From a checkpoint of a small mixture-of-experts model trained on Wikipedia: 57.3M parameters, 64 empty slots to pick.
Below are experts of layer 7 (counted from 0) of a mixture-of-experts language model. Rows are named router (the router's row for the expert), gate (a neuron's input weights, with its number), up (a neuron's input weights, with its number) and show model dimensions 0-191. Each number is 128 + 32 x the weight over its row's rms, rounded and kept within 0 to 255. Numbers have three digits each.
After each expert's rows: "comes after" lists some tokens at least twice as common just before its tokens as in all text. This comes from a sample of Wikipedia text that the model never trained on. Tokens count by the router's weight.

# expert 114
router:077162149104105141090132093146127084169108162113161099162101107120112138164139059146090099155110123122168087076096100097098092129145089155093176135125116067072162168127162096162140058086183094113102127157154118149109167116162153177121149182125137202139091183133129117124123132165084122136162100129181157165131097093123157113127087076098160107131097152128105093143132131119160174182151116174170102162181107116139121078095178133175127108141139193141119094101143086108113128129087156149074100151144101090133082147196159157156096150199160155142041173148149130154161164116170176154
gate0:160158115060142150102116095122107140136165160145122102190124130110126104169108113201139110112170110194186094155170195081138182108182083188160121161106122153123120138080113124112139125147109110238114133126099126118157163093168181117155125148159133143100098122174133115123141110142188139169153105127168157131125131116094095085199091123056083132188119102187137139137140133140102122087176121137142211130075100124043152147146139100116166189124126111136146064172124154149128153147134120163103143141187150091117129150111160128101125113080156130108177177150118145137114112071094183113
up0:109155138165103084189081171166152159138132157143135075106133133150167147138105133171143124133148134169119116135128155063085134126087108113092145132106127120129190143111128170103130141124106138165125130103110108152117119130211114193072156090138161123097151134131055112070045119168181163149114158128113124110129144063147065186090127095096123170127147165142146062143135100163065099117131155206114171127140088113130146156087130137185118099110151133146113125081109096102190160077116131128127170151112112127139137121108080137174157173159174157137152172162123191181050117145120200183
gate1:122084167139122135139149092154151092136154062127108136093140117105078156166160135170160146156172131129174116130128069150091169152115088066113155124066096110112106106110152146139031141104103134140085188120095182130152120155086112136139071137135164137153082160133111118067154090143141082130183127192080210186102188109133169150135107109060160099093112107099135106119149120123153172097126112068096141121145150105105155108140158165126143107083132138133150155118105044164102095092095151176176133113204127098175125125135150100149149081123128092125104100178172149128127159155061097171
up1:053161111127162180139133080103130143081149069121126124158076160154090105119108121140107118108145141113135118186141155125145181122140107117163132116110131155107124139144170113154102061203100137076148139113131107140117129136093115109171170111145150124088139114135182155049135130149182137109149199136150180115100121148204182096134090169122110073162104110151175080113114110182171151133138163120134155120175069062085165063112071124070123177132106160127147104095127182175147149135102117106134222138167161153213150099085155103094142137163165161164129105141136141102090148106113136153
gate2:151122153120129122135142117171129114125145124128148064161068064138110117201153129092128131147197136079165098222075166141171088136110091146062154109104124154128147160122112198137109138142113089076145067111061135121144119194214140170139161143135161147152126104081106094159122121140185143146171163117095112156126114138186129142117153147138125118172126111120137074112124087108107165171125124110116116197082070064132129096129147101119189155171173111150123133098125097072155113121133158187145094093175147146114109144145082169080091114107100131040125162151079162155137141151124137139
up2:164147119133138127122118130084159123101191147166073121107143122107103093151055162082131119127154111064189131128082091101128144121112119158140156110165100160134107135192131148080099133193031094068092172089143096145139186145168118104165105110149158146113157124093139115099142147162119115137170123176135130140120065114160082076154121125107173131174090180128193188200178131158157094164184123131153113187121094098159126129096085105144137127125114094148161155121093084108124121089130103161115112093152124164139098022123134091087144128075151151110126144118135091074134116081078166106
gate3:126146140101175191114212130095134115145087151176110101030139129160132157167152105147136123136091106113136103077108128069134150115185124178141116112145158169185125191139099132127127113116127130198096148139096129138154124090119105191099066116167113132197093119151140156099138113166078183095128172132147123213143075106149230122117140172143109100131153153138129151185138141129135136091132160127144055114150113189168117079111136143133135125115177178160128154171161108114094138138120158145131120097185152211157175169171164129160121132097117168111122132151171109127164117106121176153
up3:107179160105176134122113110123197104125168071181094133127125189174201092084146141109120138169075140115073149168146141141140152120167125102145154106159162088175163123080133136179116147149161087089113158128118162134137103132112168093110184088118163173134156174164103171054097156082099083119127171139095138128135123196137093144152166145160134109153124145120128094139153119063107172063108147145151121114136121112180157190140106143115110112126094163162127121128126071154129151178094139194191130120098141173129132156107159110118129086121192066100132174090133074134095121217105168164
gate4:089145147145196067157066104130167105110148138112139139132120173072119101087131112148117175141156131205147197170081180102134129123153130158195125092121143129122146128118113103049109112113098129102169105101171145110130124087069101172154157111130142099138136189076101118124163121092104079145132107136139136082142111093127197131067141111104112145167043161171164120045163166199116122144162169101083136178132079118190116111128116091172100122172162169146157171144152101128157144190135148082139132082111132163111117145168120093122133155164074168117122087108156145123132100103118179127
up4:179111135096129124150097083105099093147101124151123142122148081076102183157141083142136189176185164178146207137130108079137083100104120133097117107063167115143169093075121149171135192089122135074111125089127132184144154146128104144147118135133108089083070112171102158138131133098131114125140142101145145134156132111133119154160123157152134099132135211138125157108133116111111116019125163200166148106127102190100109137195133147132130065120137194105103108121160109153101177160125116144094156081083106142161087148134074088118130118093074182066101154144145096154157117085203140131
comes after: "\n", " =", ";", " It", " which", " it"

# expert 85
router:077157147099108143091134095142128082164102160123156101157105110115112139154143058146086095154104116118173094077102104101100095128152094154094172137131118064082166169127161106162139059086180094119096126157151118151118163113163160173115145183133134202141090180144124110121121129162084129137165095134183155163128091089121153112127092072102165107135094154125104090140132133116160175173150122183173101161176110113139116077099180136181130111142137188144119089096141084106117133133088160154074100152146098085129083149197159149155098150203154160142039171154147135162158161114168178154
gate0:107144177132196202133119092146117092131138129111081117139075168108179076141098108179123084094115117105134147112135131180162115167157120124146120118140094081117129160131123121215146060140110149117052083134150160121104131147108138120121122165153134135127193150060148121138110138105117156125111124160176090124168126108078105166063055157152158140119146127116117103147105149176125079132190125200154199139113151044120109159075147113102117085134146156141126082118169054131141129050072124157133123137124125157156091134132147127154101043067069121108093139146117101121167096109142151103
up0:123157154115131124124087161108146034143096146153177023144126037117177125161168139114103089153132110106169109136045083148139086155112130125114110137119174139160150114167063160112097138095137135106144115092149121114195114124102193181071129099138102184100130094145114135103114110112122083077155137113148111131065160143160107139123116104124097143148132112164137118124075066075109089121154130112179218137090137138113117140080152101116139138110150113097142123145137038147105137092154131152126185126096116105121147109119125165060103128108128109151078110189173121093113103089111046124
gate1:094197107115149112178115114122046059091082094109184106143120126144076165126139113049137104116130151121100115163120190158186140174154172162149136109069108112111089125136122098123137175114154131146079163146095052140170187106114179146134110132094107148068063103127056128076094081131159130140104178142117156117120080097126166134170092125119142128180172134155153089096151111156195072154127104134175093158163156138134106127096115143128186125091084121166079143158140098110145113163134134108148117180111142191108157143141103115074098164119165132153127116136104140145084189162113176149
up1:139131088105186146084156102107157125118171167134196097115128178139120125076176104147169118108112063132120114149095140129091111124139179205107130197155105185109169106127139123126151103106211148156176136101047083139129121123093119129159103102121157110096111109150152113104114117077139121150182116100082082134115135108174070151210118139098121098126124093104087044134135104073092135143122126116149159164157145158116132128044135152151130107105082149083136123148076103117118155155093135106094141118112130112083086194159083052145141151160108117071161158116097115134177113155198108160
gate2:118112113169161134118114057114159160128089125143178126137138107140171094143099114117127171199182063082123107159095073159146152084178103131140144133127108156121131172093156121113138170080152123062134087117123155079133144093159166127085183076125130067122054162098137121152133111092050138121116119172180184122142143135200161110129124086114179080107091117156155137141127097141164081129092140070114082097175166123110157124117169075084178108148119105166112168129083124130130116127121102181089124112165105140139173135118109147148138146061138104107083016111130154117071120105155140138
up2:177105108109131114104149135176108135153104169154177059143165173091123135100147138159169122122150106091123100126139114182105131094156164125134144158160148155107143142130054136115158161168097113089188137189107113088142103167095102127160246117051116164137116119120129151136154138135121130097128128084139117131065138122164153167100122091171084086162161099240133076151147099140126075089158127190195109145162108181136153083121110091109162086134207160091144130171130123093082159106131166163093120136130151063140156146177110115099135154103178127128141130132166149125155134126083133089
gate3:123119099122140170123121123147129129141159232142144153178162125155178166119108076105156130102077093109100100122166133097109137190158090142181124148125087115078132142068136125139182128133142114110140117138144167153126089121149132144095079104102139147114121152178093177057132150113149160135085113130135168164141162067143151190159116105148124139151140163086199136119131140052115092135123165141125097140106147120131105179113110171095121148140150086148132111167097088100167121154143132112091189086160114106200153102127110145163215115180173145025111179118149175124200085124155181161
up3:145063118145181190155120064081143140041125158155124116139188106150142147140134213129151143150204098132184135127132065177120157123067131115176144172124153139166128143135181173130138133182137061134174124116182126084134136132102148156084089136172171089201122160157136088140121109073085122162106121092087097139031193099125176127115144099152166163095165161156087147129087171169097171106152145190132139102127128136153130101116094100126116144112078148116119155097136119094171145169100149154139127140124114132107152127128131111134153188152146134083138144147112073123155164100092132104
gate4:064154110142085109150152126101121123166099120146127127183111157132124084121103143132113102201151149097167136128083114144154127176117075156090169094143108155134109112103104133164145128134179139109173124133135129082110100126105164122118103086225153155199112051164085128164125121136110066119089129165120168145075141083104102162187107139137106122124166143125132121079159093135151146127110151116145122134085139120136077100165099088188151111116112130181133093086179139107186103167145177116128138119174082119219131096147120065214087113095193118130163195183089115148137142096166105172
up4:164198129127122121101093185106167195153154119128134147101168083131111134122151102118182082211107086127181105112149140158162186172097149187136160151150084147142149135081085147100081144101039130183122106128121110090076145081137117205083158111136104110114139150102100164147129127064119164108068134080077131190110139127138152138133104181121170110130133128109112080116137153140145123127129074129142123079055094161140139145126159154171154145120123150167166160190084180142175084157104197167098166135160135127122072130127082126174182148113130154132105163108131122114111101167141159142
comes after: " |", " was", "″N", " =", "′", "°N"

# expert 86
router:135169130112137152154107121157120062157179157146150088134084128118143122177141125155060141153130157153144080142101114067095163129183075156065126099113083070104149190193098108134096083065162143153141138149170167121130141135159147175142122148168189157112091176139186088115147120144136133199105125122195154140176129102108123150100125053107134123163126170133101020104179152121143130142131092132116110123164177114142079107155118139105145107085135167157147107076152084153116154177093163151083110194145152126111071121141158151150086152137161195117083111114114159141150153108135124169
gate0:173101132150142100061077082080103104103106122109148153105097151120112159159106100224149168087166139158121119084146153132130075149167100129051096101114077142103137163146114126143137116152116136130075157184137145102172136125138120124146165167212089116119157168084142052095090082105174113093204174095106157158095127140145159134117152111144144167059161111143154119115153119098127101174161149198138123157083118114106104107139099168123149120141135072157157058171106123170221152126124093132109107131117094129121114110123105130144119162110145104095150133103114071126171184159077117196
up0:156079139169090066152132125186162076104172083109122129107086178176109159112144136108108170112134142126129152132181096065166149085105123144105087083134147138141071173135187101131108140065119125152119154156143156124065152159154148137160145140151093120124108149151107137091088190098121176073127165132159120167165057118120149144091100108094152085144096115078133163152052101141188181113116135164139167092124097123115088170048120147111155150078151122139139104070164138187114098085131120130163160109126124147201138088125091097133109174188127180086145144069144086120092149156141127099
gate1:129177132125126153190131103189150116147131138115129099166129157103145081107115127142101118088113090095082123158118155087088113097165139131172187139115059112134116135138084191131136208086129167184140104157194153098100131185119150103107121174059180133079125119144109146118088121130088138135139164145134108168149145183176118139133123123101115094117106114093129080130112155043141102096080087086080137128155104098140067156065109133119120169110132082132167131140110128154114107192076137161078137089182097107148183167144162141070071124154078119115106121204157073144108106163088097155
up1:136121154150130105168198130142180176120125126178162177158163115143081146082150203123105162133084051133097135073076127161112088128115165162143159112136103168119109175077121115161142118140150147114169054127089166079099164168144119130124069149148107147163126109185135130169177144113111101136149095093092104091131108093183191197128200177123135149124139105123147171145138105137088075091129119140094116152077153157097114169171125105080137106129173070102162122113138142174128065117118105066109154209130212116145092139112115099172098095160128130142155125129120105106163159127142151115
gate2:148109114119176168137166068137102090144120113158088145154140069076159158112160125129183133139135188118121102179124146118113167124125161140149159148125162181180109092145078063103096120113127104185118147170123142060104091159099103114076120149108144082102104109170130134106135107211138116146116174184157132147151098069136151103174156152173158160146136151174130141175131089138123134213111112181102131123102193201123105097086186150083099130080152159084167157117101136087100164092114163097101136086146163124162061155179197132120091139131121137150091133141112183142181139170119145123
up2:084103142093115159141190111140115154149134115074141106117155116119162079140159134099122123092143130119095230088135146165105141166089126143166152136144163096131141144123084145105069094151167103085156090138105131123125073161080102119115110118121099145091047147187171129156079113126095114161108181190161112121136116164104219093084107147103140072163129112100137120122091142122173103112101103088133132140146107107119104093149185148118137072186126169072094100131094153127136177080103146143112164088171095131083149094155186091128206087134087140161126155157087121085124097091067148193
gate3:134142048086200112134092106151141139133109174130125139159122101182116102157143144109097200144160179159133161150128099137138134127157142095165070141133074146109156124153169103161149036082110127116140094041147166102130143108183131111131153144147131118141137153127114117137110111120172098160111153149098152113125140090136127118096139119101070179149106115124155071170147110068082085100132032077111134149195101086123141153076160159121127122155139077126079132102172113154100137168144101079122073149166092140141123150175211167038083147190151134129135106148136144164143152120168111142
up3:110130099138126142177144156121128110150110117087131121103197105128145092109136167139108155124101112105149102187165135160124151145083103093117101118151111121102142179184098095167101154185225150130086134081119085138098139137078121113114152126157147176140162151100148141159138116174142088187194099173184166164137132155045103104173079188129167096159129142131139124074069198121125106127140128115130109127094096139121126151116141153084075081087136102121145150122103085147155208148145107138141117112172101122158093096101025072129111109131132061186208133115107112120112133148103166158
gate4:161055083139093108138092104154105101185124143127145153123056127060139128172156074128184175113143163095200081149099120144138076125122088166096116117155122082112105131131110112119107163108066138137103150111122144106112134165165113117155179182111111151129119151200104169115143109171151107104132081126071139169154147082147108162120111128118160115151126088137143136117158210089217157101067144160128110176084126142122153145144113086120129077116184166139149132069126111219129122174120133130122150088163112192118158108093106198119143068079104121115109129118132143097101112095136056155
up4:119090170166146096101077116238136107144120138085094121127174111163203127083073103113099111098090069144147131167074101114104143162155164059119112174120171106170043142174160056109136110156145129131152174124097125076132140136129116174091170124091138137164093097127052125166125153092110162139105113113165129182105119097066105134148144135078148113147101099138095150148142142150060119106072129127135131191052128159161110123146123145119179117180115156126165125050104097143121129153106154177101125136153156096142144146087153114136082109148051136116124143132157151142148143118174167138
comes after: "\n", ")", " information", " classification", ";", " (0)"

# expert 97
router:138126158094131164129087088151149147143097201162184082158106121153102140182104143191133149161102120107126123106133128069147118132170106139151160090132076106193131214084169120217122115106159088155111106188173086108154167080126107151106135155134200141178079144149104110118130152090084121124138129149108147147176120081197155093111099097112162172080113147125121118077083147090145128158136131114132104176109147128154127095087121122184161082108087186176161109052104124055122121133128126145050109104152123140175083119153180126127106140111082138127112177147119116100144134153167125160
gate0:118197042153123129148142084136197177112110114140118131079205107096138126164101154122124138189091100074140130117050134146141124129105097056101080122168081126136072131105152074112121148092135103134133154104126156158113079063107116138090125166047171149175110191129125172097105186095145145097129126126143126089121134139095147114147149142137139132113104138116122123137052116147041133206133089129128117073124119182117143068099116080146142143147201151141130086131069113141095131137160119129109116144129107122151110153104155141140137089123039155079106112127099140091083090174141103124
up0:137160171126137084085102112205120125085106136120128148087169174129134146173130139144145123090140149166108122155112133157146123132199073160155124136097101156108114132087177139147141116147137121145033108167144136170158173102066062160144112149167116084113145087108149155114111152126080085169089116144108139111134223121103108072091111157109147078160102159140097131100216156159114083207165139153061087093142110118129127107116104103139138196082112159072157154076098111132101121130175096137081122166230137167145150148080107161102151140129123130130099125136099124103121137078142100115
gate1:162182159047155131214131167154147152128161125100138131142138168121121068129125079114115123115117077101136090116140173113118127121140122103157083071152092156133087077131105162182097156112119072165021158162122183120094036126175133159150097105160070116099145139093170113111152156148111130155121142130078111121117121092067093156118115092152130164103131130169121137138108166141157070169083064166117095119163179162126147156134169183105107108156129087075114091148102135168138136157129105124079174077104142138154104159108143061169148196134099102096133137150126134121071092115149148129
up1:140121182089156168108089108149180118139116097159104136178066122155124107170081117179102161074120142162146152129186120110130147102097135115152119133052087118070113116127151148130195116103145098158146130092171157132145169132111130157096144164136171141116125122136086103131180111114084081121098158156044114128168116040155117098208123156130144116070141128130089110118160092103178138096101084061140168174167130100136138089151125091149090050132141129158143106142125152066096123140129141170136085127166121139076142193057055120161126118061129167127154142073116125146095166133160124135
gate2:139103155147090146126110165090214098081094153096115156145121117122104093049176175125140118148078139092124117050166124124170136164113104162158102095105089098149212138142108154136137097082167134167110131139147110159103125116108116130090132149113098151168056115074142186123174119109109135144130136157207141128123123086104065111156117171141114165157148167135150213206103120091190133161086138099139125138178082128140133123166116095129147131126133141118103132120127176134156109164167129182188158135126126158162173109123125149056144129058138063211080152094153123126133087110126136128
up2:138136125138126158160059182111126122157196164080104142155139116170130040126172143102102140074158061133183077139168207125153111123146168103148138182155135147093149098159114142179150103174116165179102091075102102119136109123090153108170112139198116137132016122138164100122110127153112100124103079121160109166120128096176100102154117062170147113138182152109107146155190127110075129058204163106176100137156145127069126110162114118199166136134132152118073113144115135126137084122134132154094129140165128162118161167165127126109152105113103129125141147127108154137152169145092181149
gate3:091080117108123149169140122108096146130104158167128146091048143113158127121107101162093132175177130115130141136152197121095115092130110146158118117099114124208098121072157141213152153142155078162135124164146121142124086153140173123152137138095120113125143117096141142123110166101157149173053108173091124102129172113096146130124180021106114158059171128076170139130122123132162107118143158126170093143148130109109119129108119156190126095098050162124098176110136161119041174148116150175149108074078102181130186100105199141080168145119134123110104147109175176168114117156184133141
up3:177125110121144117084166111143072157155168154079135155099155114121142118115114119143097102101127134153100073123158179109126145127126169076122117131163157116116159108159119121068107204122126104062141123123139123109086140172177085119173105081129130112111194177143061070125089092185097103060056078107141155111077116174182093142102117141169120071140120162152163089137106123139095165103096117109136086139042094095131112179108130105097141041182104140121104074118104122154149161057136145127100158156114142140115143117130172107134091116157143189160082098166088178128095130168159113149
gate4:132172146166060138091124125149120126094184164174173102100065213111133120112111160145146125120134113124084163131169147144159218146110124107110110150140113111121162170110093104155107114125161120197121138156114142066097139130105164070118135140205255104092163125135148135097137111173104147094163146039130141102106126135149092124141131157128126114113037108104108124167086177133108070107156197136136159137107138122182063088132149115132110153128114150158076151073149123094143155158154160159128123170101130158126096118119191122163098106103158123167123108114161158190095124119131138129
up4:130139129179147171081118134095134050097082144092136173149120056072119111154099155149104197101132136104162156134167146118130111148138162165178147130161114149076196028120111149079166163167150166147109159123135127135126133123161166110135146110138140052119065120120210158145106097087139156099145120132134167134070174147162143089142113118108146116126138150119144190100143159160093195118165120128137117162211140155136110089129083123121166131152126146123109105129176134102113101130105148114102146164134184115141095094177193107062182103106076091124131117162130041075144126088136124143
comes after: "\n", "==", "===", " ==", "s==", "==S"

# expert 76
router:061035190165108134116131078093123107156143131176144140162099104162062194174131073134073113176058088141173114103128111098098132092166121148062149153117131109102179149135171077150188114082169081148113108158172092141096157118150130122135142134189116141128112094186129148130121131188127106161100099138122170095100132113107165114122128078094154182122164154107098114144131133112109124142102121161095100152169140117129165042128153132080078076099146147173155158098099089096136129122110126163094114105135131082194087137132169134150114178089117206132093170155134132159157116084143128145
gate0:125063099151130149180123096145113078112141146165125143164083128165103099132161110147076158126109069082188138148151118144124164145130149167087150130178082101088084124136144117153093078096128121145074142142131143126173183113121135086141118081099111211146177090130131132144120134158181121168134068186081117109089146115103162201174133065156044186116138137210158115095112142165153172085149103163119140184106135088118104136140098104079095181091118156108132111148138133114124183080161139207131142073087159137124089123144128133112098145100126163157083122131178141144072171128118140140
up0:130146181161152078087186104039152206134168154139202159170151105106126114189152031103135161130114144070157133160126112143146120153105146172091174111074151116099173186127160123143155125139138107180116139118161071110105116086134198110137139050138111123155177116171133116122096113121156158071112088153140154141114137126126138141106137163123152147084106112124108097160118155116135146124118133066120118157103143084126158117122121122103137134084115105111122140163119091178160118117140135146150080131148088169098164158185209108104073135112239177167150140111128136123091205131133125107
gate1:128082098145092170116090120126152094148136073155048081130095166147072199124115095133119104102135127114162105116136129157167132052145130126145158144129141105086134104123136107172100136125165166103073148149130150117139117143158118075061138124194092138059148080147062080077030179122096146115144131127108182135056094138112075088091114141078095111126089092126099091120110115134133107120142137104085173077076113132136175135154125083097122176132145128090130064092152101076173100151118097197146087123126118126139116113110131135170128121127120176133156170141111179163175144145090196117
up1:137184146117147178116110095166180108084160159097116142157119129130108089050091137129206153126094149127086123176091153134113161166057138150141174113171129112125157095110123120162149092109119118095165165159067148124140171093134139121161092163161106094159158153154162139104140092079109118108114100081127088122164122182129074141094157102215107056132136154107164066140077117093113136159123172139074138153119073173134126095109125142153148167137075131162124112174125104132130141141123147061105115095079126196145120119184119150072071103149131087100160190138190118154141113195149089142
gate2:152150090127155169094101077147183112152120100109199112089062114193138137068144161193148133140108089119117066128119159080130154060125110105099119152115084112115034122112165147121163086125118162138083160091104146108142144104101148146155124139135205104166111101144124127151106142098082112129106110145141132110137172081163181132130091043173215143134155115112102161154097162157121116113138157133175210108145139082126099134096112173102102150127115069135135117082149146135118119149164138128118148127122159099118111228105126176156075109130108151177129143083111140156144134120078148207
up2:125112130110094109171103115167083081137136198199111161105177135122130123112105128163142094085118173106126095201136155200130120132134138082178131124163168126205065181111117062129124120058119088163170169082090159092147066095213196142096123141123136168136186070093123156107129105102086170130145146094093100095117171131142104092157131169130115096139148159094145127118104138098136102119110109130109143154223168148124070151095111094133166184123092117165115124165164142143147121119130181132181147129147122099108123120146100136108150134145103139061097075132073098171114138143126122151
gate3:187171142201128135156165138133084060086160072166163103148114098143121164162085157104106113131151147196233115192131136127123130123138124212143138103104137145069094012167134142113129124145132085128083166103093173121144178098180141157157112132154109131082163108096121102088067152151187082128115158099129143080165121176159116119171128183139149117150156118149169151129139119108107094095116149125113146174164132115094185112046176111092143069118111137147119167163130108100111078142171145124138146154093124124121116123106127123122104134080104137120107148137149158128188143126175097099
up3:149087147168120115110169121176172099094138086122114140122102123092156086139106174138182127103164118110117193114114087099061052097137125093086124089126167141079120129176069098120112090158074095175076113142144153156166156131104157164185114140133164097128128172165105152083116139141166176100172146138048104068130145074128107113112132133108113158089108113089144127085135184144127139119112020177145104180085170116104162137164063166116079146120109170129164135160159160128133141089135087094069092121088144118141144138127149125116134137131117103192109149196142154068159161146150114154
gate4:078113129172084111121145115193164093128137069099121171120110094106161116150090119109096098170138065141150097139145173076067139052155168167126190112114143077101113144147120174129090080099089100136085115146143083127129181096152157133145148181134127159142142177108114209089163129101135109154159211118063127129142130110156164120105138108155126077182134080099132118174204112067132123089104113056157156138106122138095115121087129126178172077125153094126115186099172116159163082124161109147146121141146155163148103161143099147146119207131108140180081139114119151132121083085121147104
up4:168131108113129138067111154061131165093136155081065111120146106133129150167132130145109049109115155121150116156120167079142081075114130142120111149113079167141077179147136229153109111118160165112122120183123149118153163097123221135092107106168105143148172142129152094130124044117095101101113131151088159029137120098173148094107180087089117159109144121105127149162107108101098140135143130101130158091098064050188151088110123090086110135127140091139096135137095143149110136118110150108144118160146145127094094149129190150095155214182133085129137109072100142164093148087101138149
comes after: "\n", " on", " released", "ed", " based", " due"

# expert 46
router:141080148089156140101168104187148144158127126103140092157097107107089191184182103198108118178101124150130132114166114124102180113192091121130092112093070106068146194141162104168101127153104089123146153143185125138141111139191165176151159138175168174127155111159133124071129141132108071105123101092143129185163129095089139133110079127126133124122154141107066118147087149073125165091117114152092136149160112143156108112082188178137152125160083132153147174039152065168113132128132186110148109159104169090182084124185131100138130124143131155160121149155152107119182130086119177191
gate0:147145141094117130048065130156127135103199147099132103091094116162101094150197134165145148148078188150122159115092153151116148151146070186149064135102084012145171153103124095160139166160124047099181142183140158142091119173184187099103110169142153072158135182114131146114130146164155188112108140123130151112137126123104135139104121117145155113175132161128135060132124175121166163081151084132122161090100138070141115153100209165104112177158113150107156123115203135106141162136115133119111122111137096154128084103140150154144149175124138152150153097138112122175135134138191095119
up0:086140147104088132109153089156150149088127131099121136154191134107123163154149029058121121157176159119048155128106121157096124147116127129148131177107171090136097141155166138183158127100119156147159138164093134136126113159092133116115185133161165101109140186106175098098154167183093117095122117156148193157142129157090130167095119144197110101156119082103134103113177169124153167126162144054132158089142103130147153127169155176113150114157130193072207111131143133142126122120119083097124112097129132190135127140088145111173140070110105109112143173211185094124124150225116107175
gate1:147121172047107083212130131128134089133093137100115083081076095146088114251162143109111122126153101119125073079152136071110189135179128136152102154072085164131177093079211103120131185162100087096151192114137156139118067094133130141051119118163146175133064095121121142111191132117109103083144110117146170150143086120112106126121089097144122145086132095109104143124071116085152133071113159140115107115114104133133122136110170116138123159055114116121130138079137126184135195130099109100157110138064111101124121095114164133155156138138157094144103063119146123128122130112144132112
up1:132094137121132154122141200127105123115099085105126107083083111150152138169112040158117113114126103107107137070131144135115137127116141176130106089138126129158125092155089117108173176148171096055159196051148074161126121155140118188187082142091075153141134197167133112123106161154114107088175119138141181105124106070142131164161142126102108154112104106158205150093151137124201142091193135113152122125137094132151106129133037074174061122113124144136098165150152108150126100187163108087115105133139176158112154124128173174058118139080179108140137156124130095135107070106106097111
gate2:078176108117112178150161143104122129155134190128067090104101126156062118123099079159136166159105107151152147153140140107138130100165143164130086092100133163117119094151129123172100074117208131161169178097177125125145121172100186127133097137101176100114121131144112108071107087148137085124117186107192103126102157106177208133151145129164131138151106162085110102069061164144092084096108109142170093096101104147109111140096133151146164122202144104164085162086104050100105095137150132082136130110137121099146144134175153242142088092178143162098128113149104111117104132082136133172
up2:160171115154142131140170097165159197106115102087169094110122115132142080128120198132119145157058140145109109138151156116126118119100061123130138140122119145108105116124070112099130153176132090131133151111084144125130122106116157179160083132137093155183132146134148148107102175108083129084103118091136132071137086108124115107161128097102172206111150178155088128109115066112125166152103100126168094137130074022255070118113106151122097124168131150090137124117181058124086091116144209091098171181057106127127117126092155141091158081100084136111139114084131136144116151146108153133
gate3:122076120084120076097149133186095130147136107108120165105071157135149143161190063132108074129119114141140216137078148174117139052127139113152113173125120130111138148133069101164110049097082096156119114084115109091114167151169118129126114132160200132108139111182130087132105145110130057128156116159090149193173127133163144123126104125114156106158212115086129130115106156126144180124124104145124137134108105110116117145138171140102183131140133106129105127104141087180145204062109148157118159133107148135140081067162126144106207088118122150081121065124130158166172162136042162175
up3:122075135127143128157183152116054139148123140176105130096078167130141167216168166190196156182155118127097139153141137130176083138124102107167143111157122197105135175108179101175128109142102105111162046120089132150098102095129161084160163138131165123118119140191106096153118158158220131139174171094213037146146111117152140151157150128122166178128121127172137137128120112091148143109077129148117167099080140165117088080089111159144128135148155085114149125141092150168103156116142197144135113088120071142140136090097126100151110155110167148157169141154132143169130105152107183162
gate4:140058088148161162127111083080148104095174118175144051157097117142100164133159186152133128170135132106163127129119110202117115134133098126095096074125114155063118162093119127153183115163094086051109155150164155200086176074105164113121188088166155125150109127148111119111170136115156136107139161082123146188116194068079129142151111147081125146103122128143079134143078139154143136122096121079154152100135069150157152145133135170103118113173076149169132140103139186145166093119113150086143091144150114135208150187118156067102125132089111133116083134079126065127195151131122136133
up4:162062079191131096108157140118095091155101094145118128052126166115168098130113160096073130098139083122134105113125132110061121156057108106119048115199135169137060126115096127114069155116066155116123100115129083109094109129105124137082115157052069089128145100113134126128146194103105125083081081149124169115121149111208033135154163178133173139117143126116109147153122096115192122097081153142135091172153081141118111132116091077165109135117077116125079128160095146095114116178102114166101139150118131111121057100185159112132114102101113151148096138125175108149098100139140115152
comes after: "\n", " 0", " ", " •", ")", "|"